Below are experts of layer 4 (counted from 0) of a mixture-of-experts language model. Rows are named router (the router's row for the expert), up (a neuron's input weights, with its number) and show model dimensions 0-191. Each number is 200 + 40 x the weight over its row's rms, rounded and kept within 0 to 999.
Before each expert's rows: a language model's description of what the expert responds to; "mostly gets" lists some tokens that are sent to it at least half of the time. This comes from a sample of Wikipedia text that the model never trained on.

# expert 13
What it handles: Word pieces inside chemical names, LaTeX math, taxon suffixes and non-Latin bytes, such as zo, phen, idae, braces.
mostly gets: "\\", "{", "=", "}", "idae", "$\\"
router,218,183,222,162,161,178,190,197,112,185,209,222,178,225,183,172,179,140,159,246,213,272,176,196,165,162,196,190,164,178,177,150,227,157,211,146,297,181,256,180,147,191,204,217,227,177,228,240,162,251,239,185,186,235,223,300,194,194,104,231,179,194,189,85,284,261,141,222,244,128,170,144,234,180,207,173,196,163,320,196,190,231,170,223,247,207,265,206,184,119,200,222,179,192,151,125,279,179,127,205,173,172,181,213,215,221,173,171,219,151,242,183,231,132,220,138,149,219,240,208,191,201,204,159,223,164,195,271,229,241,217,224,214,201,183,133,201,215,88,227,225,168,206,248,162,158,157,201,142,252,174,273,165,181,288,183,198,163,165,213,213,190,244,245,247,173,159,218,221,191,164,132,222,261,179,185,186,220,270,198,224,197,198,247,205,225,208,167,146,193,224,223
up0,154,186,141,269,146,181,218,201,216,210,265,163,183,191,200,201,227,254,203,248,166,248,143,172,211,165,178,211,115,104,182,208,197,195,212,191,170,201,199,224,179,280,216,251,179,200,203,108,205,199,261,188,195,231,219,190,215,237,205,254,163,219,181,129,238,246,201,208,188,201,92,77,165,167,197,192,294,157,230,214,193,173,198,181,219,188,257,253,187,207,188,201,202,225,144,255,194,139,213,176,207,221,169,194,192,269,196,194,300,173,270,257,213,186,192,196,239,176,229,221,160,220,183,142,200,179,254,104,191,157,203,216,200,253,209,235,200,152,192,223,200,202,155,195,141,203,203,155,193,245,174,181,226,185,152,212,153,225,186,219,204,201,281,222,124,181,161,180,267,214,225,169,180,183,274,255,224,254,143,217,170,278,200,151,91,168,158,267,88,191,209,195
up1,155,132,211,171,170,131,170,173,262,180,201,271,157,180,181,189,198,142,187,240,171,204,126,112,250,196,185,207,165,145,136,252,152,218,248,162,244,204,194,307,194,146,162,158,240,195,195,201,213,201,187,201,246,172,191,204,197,266,194,202,270,201,182,205,223,181,174,212,171,165,112,214,206,202,139,203,225,186,182,203,201,200,215,205,257,174,216,99,205,204,191,220,219,238,193,270,234,166,182,221,158,205,159,212,229,116,186,220,231,252,162,224,150,181,290,223,243,210,227,97,186,212,201,208,215,168,221,154,189,199,205,206,186,132,244,175,68,278,124,205,194,199,192,185,114,206,200,212,188,256,242,202,199,168,201,151,155,216,217,143,238,216,198,195,214,194,210,197,171,181,194,201,206,233,208,191,104,376,202,203,198,207,219,181,177,193,240,162,277,256,227,192
up2,187,201,200,124,261,91,165,194,138,228,188,227,200,196,217,151,191,152,185,254,119,210,169,282,168,198,195,183,200,236,250,74,270,252,149,114,174,237,201,177,244,242,213,237,209,227,209,202,216,197,225,174,134,249,194,169,188,201,186,195,119,204,204,306,212,156,242,232,190,247,206,182,267,246,208,143,193,239,210,228,153,265,142,208,201,305,206,182,252,202,204,250,228,203,236,237,229,164,174,165,183,196,179,209,193,219,260,215,159,198,198,153,242,218,275,175,185,243,195,200,233,229,183,189,248,213,158,143,181,313,221,178,218,170,146,194,245,266,209,196,140,161,177,127,186,212,226,187,220,201,199,196,204,151,247,188,199,212,173,202,218,215,227,137,135,187,182,109,222,177,158,208,222,275,267,197,198,229,204,225,139,233,183,197,224,246,305,197,156,200,232,200
up3,206,222,199,210,202,212,206,206,211,190,164,197,206,209,199,136,225,224,164,218,200,113,191,179,131,231,204,213,170,207,206,199,279,168,229,237,205,221,209,207,211,210,247,110,155,196,243,197,157,174,250,208,192,201,234,213,186,190,228,224,178,203,116,197,246,282,266,164,178,200,172,183,277,188,229,204,149,171,118,195,155,215,209,162,204,181,111,194,200,210,228,188,199,242,224,279,229,124,218,174,109,198,184,183,198,184,235,274,231,176,250,254,208,164,212,215,196,195,165,138,216,224,242,187,81,194,186,191,57,159,183,184,141,156,194,262,206,177,161,232,129,219,239,190,153,163,237,221,286,197,217,235,238,177,176,129,204,239,282,164,282,176,188,179,215,145,244,138,236,228,234,207,234,227,198,157,227,172,199,207,188,115,259,104,232,254,166,194,264,243,250,221

# expert 7
What it handles: Single capital letters in abbreviations and initials (U.S., NKVD, TV) and inner fragments of names and foreign words.
mostly gets: "U", "US", "PA", "SP", "SA", "V"
router,147,147,195,191,157,202,215,226,220,116,174,214,209,242,233,254,173,191,172,188,199,217,155,222,172,142,183,207,222,204,196,175,251,329,181,184,164,196,173,208,173,301,162,170,191,132,193,212,183,129,208,266,42,206,240,238,254,200,165,141,187,165,291,204,168,191,191,220,208,243,159,197,223,187,175,158,174,195,158,192,198,258,204,233,208,181,202,270,198,253,216,134,151,232,215,264,278,206,204,168,207,190,306,159,247,180,188,171,219,226,234,169,209,137,179,117,171,233,190,186,158,93,231,141,144,231,252,156,247,259,197,166,216,230,242,203,181,244,192,213,259,186,208,176,201,208,163,173,243,154,231,158,177,206,177,196,285,214,171,194,259,206,221,168,156,274,210,162,174,150,230,240,212,193,242,241,264,205,236,159,136,192,160,180,172,219,181,255,205,204,221,215
up0,200,228,205,176,260,177,181,205,224,210,208,201,221,217,214,147,184,48,226,205,198,185,243,218,197,95,240,239,149,177,170,189,179,224,129,260,179,185,174,221,160,275,233,224,125,157,214,197,205,134,239,152,234,185,213,167,189,189,148,165,243,195,194,96,207,211,211,174,215,121,198,206,147,181,199,237,196,252,191,222,203,209,201,293,93,193,211,194,196,170,201,268,232,161,228,181,220,299,162,221,147,154,268,260,240,175,173,243,160,193,154,300,183,231,220,233,268,279,196,198,191,244,216,279,184,188,216,198,216,200,175,183,195,222,196,248,97,189,242,203,199,190,191,231,252,212,178,217,303,141,197,219,192,230,200,180,186,214,130,179,214,205,183,179,223,229,144,209,207,206,134,225,265,190,203,211,175,259,202,212,199,186,325,172,135,190,218,188,232,200,196,223
up1,239,155,286,148,86,217,210,195,203,195,200,222,142,178,202,239,160,188,149,209,208,229,191,215,197,164,248,217,208,200,219,159,163,185,306,209,185,291,201,151,201,186,236,242,329,209,174,251,235,207,172,141,148,194,322,121,160,252,198,263,142,143,184,193,216,254,301,132,166,226,162,288,166,259,252,163,242,188,96,199,229,171,204,210,171,182,235,218,175,254,215,212,192,248,183,198,198,146,200,217,196,201,198,66,231,179,181,145,252,156,254,130,189,173,186,199,188,215,207,203,245,253,244,264,199,243,215,224,194,240,257,194,192,181,254,202,235,216,197,192,210,204,241,205,220,214,194,260,166,255,229,201,174,207,200,192,196,197,248,236,196,210,210,227,203,243,176,195,163,191,228,138,228,199,181,203,168,159,223,174,251,236,191,246,203,217,199,207,249,205,237,126
up2,201,219,204,158,196,90,239,93,211,200,174,202,156,205,171,253,196,144,198,233,168,125,256,227,236,234,232,213,186,198,164,184,151,201,266,206,227,201,128,178,247,230,235,234,232,126,156,183,249,214,185,209,161,204,197,204,225,120,152,205,205,209,205,194,188,154,220,195,150,177,230,148,144,195,166,188,213,160,152,204,204,246,202,153,188,194,183,196,155,238,175,205,136,169,236,156,211,258,281,197,198,187,262,192,245,203,207,193,125,219,183,185,199,276,176,147,190,180,129,134,209,137,214,191,240,188,256,232,125,240,174,263,141,213,221,170,87,189,339,283,135,206,152,174,167,212,225,310,166,199,144,169,202,234,205,204,232,193,155,221,214,213,199,223,222,195,198,191,212,189,220,195,190,122,271,204,282,219,253,154,169,249,201,243,210,213,194,241,247,185,233,159
up3,187,161,176,203,188,212,257,203,188,225,203,185,268,207,233,218,175,196,245,142,204,204,191,175,225,205,199,187,183,127,214,199,163,209,192,249,164,161,241,159,97,218,120,297,150,218,144,184,173,189,242,213,197,178,164,202,237,150,107,189,190,228,199,201,202,281,204,236,85,146,283,203,185,177,231,262,256,214,137,212,193,155,165,200,196,238,203,286,209,169,168,189,219,205,194,194,176,194,285,200,201,176,200,201,162,180,190,225,176,262,206,171,198,170,177,169,191,194,228,226,235,180,200,203,244,143,204,205,215,211,161,202,185,238,170,180,217,185,124,243,221,220,238,197,225,189,257,279,196,277,193,194,276,268,162,241,200,220,203,127,217,160,181,166,229,252,184,228,254,228,293,267,216,213,195,92,185,129,248,217,141,178,330,113,185,225,225,239,178,251,194,139

# expert 12
What it handles: Opening word piece of a foreign or uncommon proper name, often in cast and candidate lists, such as Mar, Al, Ay, Har.
mostly gets: "Mar", "El", "Har", "Ar", "Ol", "Mor"
router,189,167,219,156,100,212,200,228,247,158,249,202,229,193,284,185,176,185,165,278,205,185,211,215,101,282,227,192,239,223,172,113,209,140,178,212,192,190,190,227,215,219,151,210,182,196,162,144,176,243,192,155,144,192,188,152,171,168,152,165,190,234,131,202,212,208,200,227,226,234,203,199,203,133,171,251,254,189,131,244,238,122,212,246,211,212,201,281,176,137,206,160,194,141,252,223,161,180,226,197,184,178,264,193,179,128,216,171,182,212,203,170,141,274,178,172,207,189,152,213,292,149,183,186,263,238,230,245,174,245,217,187,202,162,92,188,156,140,236,224,202,203,217,201,116,155,230,199,142,152,197,178,221,174,164,218,218,222,253,201,332,185,260,189,227,194,204,213,197,197,196,217,194,119,184,182,187,248,206,264,205,201,218,265,91,211,131,168,170,188,235,170
up2,268,295,148,127,186,326,160,267,213,236,192,218,223,188,196,174,202,237,90,183,222,63,228,191,198,164,224,184,209,195,183,214,212,191,202,233,236,245,220,233,197,201,152,291,196,252,198,196,235,200,215,202,200,202,199,205,288,188,339,191,250,176,189,249,199,236,200,199,249,221,204,180,205,178,205,208,211,229,204,222,226,192,142,268,220,268,188,201,197,153,185,200,213,209,129,201,227,199,193,190,184,187,161,195,132,152,214,125,191,208,215,174,285,184,181,227,239,146,113,223,208,148,120,256,183,121,195,221,181,211,242,201,218,99,234,197,207,186,125,194,275,205,203,202,114,201,218,178,241,200,231,202,204,205,164,155,121,270,182,199,223,255,217,181,174,249,158,217,230,181,167,136,210,161,189,190,159,240,150,195,247,199,222,177,230,231,197,202,243,178,246,183
up3,295,185,196,161,190,187,186,148,180,201,284,184,183,213,205,255,201,187,151,161,258,191,181,227,222,239,183,232,187,196,173,236,152,170,189,227,185,238,89,202,195,181,220,144,257,269,215,190,180,219,100,200,212,248,107,184,225,137,194,282,235,203,229,199,224,191,241,172,192,221,199,210,188,225,208,201,196,231,221,247,109,202,232,225,193,208,246,213,165,207,146,286,173,200,184,159,126,217,208,203,176,125,198,277,266,142,188,263,207,198,196,252,200,190,152,152,170,262,185,215,149,178,186,221,252,191,205,201,181,193,106,200,152,97,217,197,201,196,264,217,194,192,189,89,195,72,223,213,244,176,230,259,211,149,214,188,233,252,183,190,210,118,108,182,176,201,159,155,177,152,199,220,199,237,203,221,259,123,196,205,212,182,201,185,181,172,196,158,106,200,210,175
up4,188,181,144,201,224,160,247,126,202,170,210,185,212,146,305,195,176,253,199,190,173,227,180,200,281,240,207,147,247,198,285,237,193,333,208,185,190,183,124,197,248,206,170,144,207,188,156,202,237,251,147,267,147,316,235,200,155,206,233,221,276,182,130,174,189,187,160,199,171,174,260,199,167,218,171,196,192,268,181,216,206,231,235,277,143,206,213,173,204,187,153,121,172,135,226,192,240,185,172,199,199,217,214,87,196,192,198,210,195,227,125,152,230,194,211,202,212,221,180,202,204,168,236,211,196,199,123,166,224,184,123,234,188,218,248,216,207,215,171,226,216,247,185,256,191,190,233,152,136,189,212,270,164,192,122,235,305,179,162,207,197,198,261,138,143,187,207,199,169,181,282,213,210,216,190,183,201,176,151,154,209,200,221,195,266,203,220,201,92,171,218,195
up5,215,184,254,237,172,171,140,210,203,82,117,222,202,206,163,155,162,190,187,199,226,138,183,223,290,174,181,211,265,225,211,163,204,216,242,95,209,119,209,189,220,288,148,217,221,155,192,245,194,184,200,228,234,209,198,123,111,185,224,234,208,204,230,191,187,285,212,193,209,173,177,223,228,202,269,190,200,194,171,240,320,183,167,265,173,180,113,266,184,198,187,176,208,205,193,190,161,199,267,154,174,160,277,173,174,192,199,186,256,204,171,184,124,236,254,213,218,181,149,112,251,204,305,205,225,214,175,214,194,210,174,252,191,191,207,232,248,175,195,186,173,236,159,180,208,202,224,210,191,252,215,142,201,115,205,150,117,195,196,160,122,177,196,187,163,170,244,221,234,236,240,225,134,116,184,181,176,232,167,204,193,204,206,186,266,195,158,202,181,137,155,145